Weights of a small mixture-of-experts language model, trained from scratch on English Wikipedia: a variant of Adam for the experts, 8295 steps.
Below are experts of layer 4 (counted from 0) of a mixture-of-experts language model. Rows are named router (the router's row for the expert) and show model dimensions 0-79. Each number is 50 + 10 x the weight over its row's rms, rounded and kept within 0 to 99.
Before each expert's rows: a language model's description of what the expert responds to. This comes from a sample of Wikipedia text that the model never trained on.

# expert 16
It responds to: Political nouns and word-ending suffixes forming roles or -isms, such as Party, government, President, -ist, -ity, -ism.
router:65 29 53 24 49 59 40 36 49 55 60 44 46 58 40 45 43 52 49 51 37 38 50 42 41 57 53 50 53 60 66 48 43 65 50 53 58 51 50 45 48 56 54 56 62 66 70 62 57 32 57 34 45 54 43 42 59 67 44 64 54 45 37 40 37 57 40 38 40 51 50 52 60 37 62 63 44 58 48 48

# expert 4
It responds to: Taxobox and infobox labels and their punctuation, such as Genus, Species, Synonyms, Family, -idae, colons and line breaks.
router:63 37 50 38 69 68 49 63 51 44 44 57 53 44 65 41 31 59 49 68 40 47 47 44 64 52 59 49 47 54 50 33 56 62 53 51 46 42 46 46 36 50 63 30 51 66 58 62 68 56 53 38 44 47 52 38 47 69 58 49 53 45 56 47 53 40 38 60 49 53 42 48 61 35 52 49 87 48 37 50

# expert 12
It responds to: Table cells and word pieces in sports results and tournament articles, such as won, Cup, Championships, by-e, W-imb-ledon.
router:64 38 47 44 57 61 59 56 57 43 69 60 57 54 63 48 47 46 51 65 50 70 49 47 46 45 63 27 52 46 47 61 45 47 61 63 38 50 39 48 55 46 48 40 40 63 40 60 50 42 38 56 55 58 87 57 61 63 64 29 52 56 53 32 46 36 48 27 42 45 65 55 60 60 49 60 55 43 39 49

# expert 9
It responds to: Line breaks after infobox or list entries (before "- Born:", "- Type:"), plus pieces like ul, le, over, up in buildings articles.
router:50 50 60 55 56 53 52 59 54 52 41 41 46 61 43 39 42 37 38 55 43 52 53 37 86 58 54 69 56 46 60 50 31 60 50 51 60 53 52 36 39 50 56 51 52 52 45 42 50 46 57 64 33 39 64 56 56 53 54 55 37 50 42 29 64 52 47 47 44 44 50 46 58 56 59 40 47 48 46 67

# expert 10
It responds to: Media nouns and release details in film, album and song articles, such as film, album, episode, released, years like 200-.
router:44 49 59 54 39 48 70 54 38 57 52 48 52 43 51 58 34 42 34 37 66 46 50 59 36 50 32 57 41 65 56 65 61 46 62 51 59 57 49 53 52 51 53 46 51 47 63 42 36 49 63 57 57 49 42 46 33 35 53 66 65 52 48 53 38 57 38 63 49 35 55 59 37 50 58 42 49 60 61 36

# expert 2
It responds to: Short syllable fragments inside personal names and rare words, such as P-am-ela, Qu-inn, g-ro-ves, plus sentence-final periods.
router:52 41 63 31 38 42 49 30 38 46 52 51 44 56 45 43 45 58 65 47 50 58 53 51 45 62 44 54 64 32 54 44 58 60 49 58 32 49 48 29 59 54 50 46 51 44 35 42 58 52 46 52 67 52 53 48 36 27 41 59 61 60 71 71 56 36 54 63 26 51 49 48 46 45 43 32 38 57 62 49

# expert 15
It responds to: Words in wiki headings and infobox labels such as See (also), Born, Died, Coordinates, name, often after == or opening parentheses.
router:59 45 57 58 46 55 57 40 39 51 60 42 25 40 55 54 44 29 54 57 50 51 51 54 57 44 59 48 63 56 56 36 60 46 67 51 51 30 43 40 57 53 45 49 50 43 58 36 58 56 37 47 39 64 50 47 43 50 42 46 41 43 38 43 18 52 57 57 60 37 36 54 56 48 45 50 39 34 60 59

# expert 14
It responds to: Reporting verbs and connectives in prose, such as said, that, however, because, due, regarded, thought that.
router:44 45 57 41 49 55 51 33 52 43 45 29 38 48 47 49 35 68 41 44 29 54 46 53 58 55 67 55 46 55 56 45 59 60 56 60 71 41 63 44 52 51 73 57 51 41 67 49 63 31 47 58 51 65 47 55 54 69 46 55 41 36 52 44 58 41 51 40 48 57 50 50 64 32 57 53 36 52 40 41

# expert 8
It responds to: LaTeX symbols and subscripts like \, _{, }, plus word pieces in scientific terms such as ph-os-pholipids, d-ia-phragm.
router:41 46 48 46 44 68 48 48 58 54 47 40 59 59 45 61 43 66 52 61 47 38 46 55 31 62 47 41 48 43 48 67 52 43 56 44 50 36 67 49 39 58 59 58 49 45 58 50 31 53 63 50 48 37 47 44 56 56 43 39 37 52 55 50 51 57 48 41 50 61 52 64 48 37 61 57 64 40 47 43

# expert 6
It responds to: Commas, opening parentheses and dashes separating list items, places and clauses, as in Brooklyn, New York, or 102,977.
router:42 57 52 51 73 49 48 62 51 51 56 51 59 48 54 81 52 53 49 62 50 46 64 42 47 41 50 56 57 41 59 49 47 53 70 53 65 52 52 58 50 63 44 62 56 46 51 53 57 40 50 70 66 45 45 67 60 50 50 60 49 37 48 55 41 52 44 33 56 68 40 56 50 44 54 56 08 47 53 65

# expert 11
It responds to: Lone space tokens before years or numbers after pipes, colons or dashes in tables and lists, plus short name fragments like b, at, Gard.
router:53 45 52 41 36 55 66 61 44 35 52 36 48 49 56 42 44 48 42 56 47 47 51 54 60 54 58 41 58 61 30 49 59 66 69 52 52 43 51 50 57 59 52 55 47 48 62 60 57 45 48 54 43 55 48 50 54 61 53 43 47 27 55 42 37 50 50 51 51 66 42 54 42 46 52 56 00 61 47 44

# expert 1
It responds to: Month names in dates and capitalized first letters of names after pipes or colons, especially in football squad tables, e.g. October, R(ijeka), B.
router:39 41 74 40 65 51 60 26 27 54 55 55 38 49 48 46 67 56 51 51 55 57 43 49 39 58 69 59 71 55 54 43 44 36 48 43 51 54 54 69 73 48 36 36 57 55 56 34 57 68 40 47 42 50 55 54 72 55 57 64 49 57 48 50 66 66 45 44 47 40 53 48 54 60 68 48 82 56 54 53

# expert 13
It responds to: Biographical verbs and terms after He/She, such as graduated, served, politician, footballer, and colons after Education or Label in infoboxes.
router:53 53 60 40 51 69 58 51 54 54 53 52 48 62 54 51 43 55 56 57 66 57 42 39 57 55 53 51 33 56 44 54 53 45 51 51 57 76 41 62 70 41 48 43 39 42 53 51 47 51 61 73 53 53 49 34 46 44 48 63 49 56 54 46 50 44 61 39 56 59 38 59 65 53 41 60 68 44 56 67

# expert 19
It responds to: Hyphens starting bulleted list or infobox lines after a line break, plus capital name starts like C, Al, Mon, Port.
router:45 50 51 47 49 42 25 57 53 50 51 56 45 47 55 52 45 55 34 46 51 53 55 44 68 47 72 50 48 51 50 42 52 64 40 58 48 43 34 56 48 56 40 60 45 46 48 43 67 65 53 49 43 55 50 40 58 65 66 45 29 45 55 56 60 45 42 39 57 60 63 55 32 32 58 52 40 39 54 41

# expert 17
It responds to: Last pieces of words and place or personal names before pipes, commas or dashes, e.g. T-ay-lor, T-N, s-iding, in sports tables.
router:44 44 51 40 54 62 36 38 62 55 54 39 48 47 59 56 58 40 38 25 48 43 58 82 55 31 45 62 41 46 52 43 49 36 61 55 43 54 62 54 40 67 43 64 40 59 54 66 51 67 54 50 50 55 30 61 57 58 51 42 53 47 31 43 68 49 61 67 40 58 47 34 48 60 30 40 64 57 38 41

# expert 18
It responds to: Single digits and number pieces in coordinates, percentages and statistics tables, such as 45.60-1-168°N, 59.-6-%.
router:46 51 62 43 59 58 52 48 48 37 46 32 51 38 53 56 35 48 46 61 39 53 57 59 58 55 82 39 56 69 50 53 62 70 70 55 48 43 40 42 44 42 77 52 39 40 67 53 65 38 49 44 74 53 52 43 61 61 51 49 49 50 58 58 58 63 50 39 38 47 59 48 57 44 65 54 28 40 46 40

# expert 21
It responds to: The preposition in or In, especially in military and aviation texts, plus military words like Air, Army, Regiment, Squadron, aircraft.
router:63 53 42 55 50 46 50 49 41 52 26 45 68 58 29 52 56 56 45 56 57 56 49 53 40 41 52 36 55 49 64 57 47 55 43 38 44 44 53 50 47 51 40 55 58 44 53 61 53 44 52 49 64 45 40 45 39 46 43 33 62 44 45 48 27 42 59 53 54 57 64 44 37 63 47 51 37 55 38 49

# expert 0
It responds to: Words in species descriptions, storm tracks and rivers, such as species, river, coast, north, Latin endings like -ensis.
router:57 60 47 60 56 38 54 44 53 35 50 54 48 57 50 36 54 36 51 39 55 43 53 52 42 62 42 70 35 58 38 34 68 48 29 57 67 71 39 43 57 47 47 51 52 35 51 46 45 44 52 25 43 36 51 48 68 32 46 58 70 47 52 58 41 55 46 65 58 40 54 46 54 37 50 37 54 55 45 51

# expert 7
It responds to: Pipe separators inside statistics tables such as football appearances or sports drafts, plus some mid-word pieces like en, in, el.
router:39 57 21 57 28 25 66 70 45 57 50 57 55 47 67 50 43 47 56 56 49 54 56 52 50 45 56 33 40 52 48 49 51 66 39 42 26 53 49 47 40 34 74 59 44 51 60 55 50 51 40 47 51 54 38 52 71 56 41 55 58 64 45 46 43 47 35 35 61 50 33 54 41 50 51 48 00 50 46 48

# expert 23
It responds to: Word-ending pieces like y, ey, ki, k in names and words (Dairy, healthy, They), plus kinship words father, daughter, brother in plots.
router:40 75 47 56 68 34 52 79 50 56 31 51 49 55 60 54 48 54 54 54 40 44 41 36 55 47 55 49 30 61 47 69 32 38 52 35 72 59 49 63 39 53 56 32 44 54 63 52 56 60 67 55 47 44 39 44 35 45 53 52 30 49 58 51 55 38 42 39 41 52 39 50 52 57 48 66 56 58 50 53

# expert 20
It responds to: Function words after a noun or preposition, mainly the, of, to, from, as in University of Chicago.
router:47 39 60 38 48 71 42 73 42 51 58 37 58 50 59 51 52 60 49 57 46 40 41 48 54 60 72 55 54 57 60 53 53 70 55 46 51 41 45 44 52 57 58 54 41 57 62 53 65 46 43 45 70 62 48 58 57 76 54 50 47 28 44 59 38 42 50 61 58 51 61 48 55 31 54 52 80 53 40 56

# expert 5
It responds to: The word and (also or, 's, &) joining names or items, plus middle fragments of foreign personal and place names, e.g. Ōy-ama.
router:51 61 50 67 52 46 60 79 65 37 45 65 37 30 30 50 46 54 63 42 55 40 44 46 45 55 53 53 56 40 38 45 57 43 39 60 42 42 67 48 37 52 56 44 55 67 52 60 40 42 45 56 33 55 47 55 67 55 59 53 55 46 72 56 59 67 55 49 72 38 46 56 71 48 53 60 67 54 70 44

# expert 22
It responds to: Words in geography and census text about towns, roads and parks, such as sq, located, households, Highway, percentages.
router:47 66 71 41 50 43 65 55 38 36 53 46 36 41 63 46 58 72 37 63 60 61 40 45 46 47 52 33 55 53 41 63 54 62 53 47 62 47 53 50 49 57 61 45 43 74 48 54 57 53 45 46 46 54 46 45 45 63 54 36 59 63 59 46 49 52 51 47 67 42 53 39 59 49 39 56 79 40 33 45

# expert 3
It responds to: Word-final suffix pieces in explanatory prose, such as -ing, -ate, -ical, -ant, -able, often before of, to, the.
router:33 53 50 65 45 51 57 56 35 56 47 50 54 42 45 47 71 39 48 63 48 26 45 42 59 55 55 65 55 46 34 71 55 38 62 52 58 47 55 63 48 51 47 43 67 59 59 38 61 54 51 47 49 50 41 67 35 53 54 39 31 50 56 51 69 36 50 55 43 65 71 41 45 46 63 42 62 42 56 45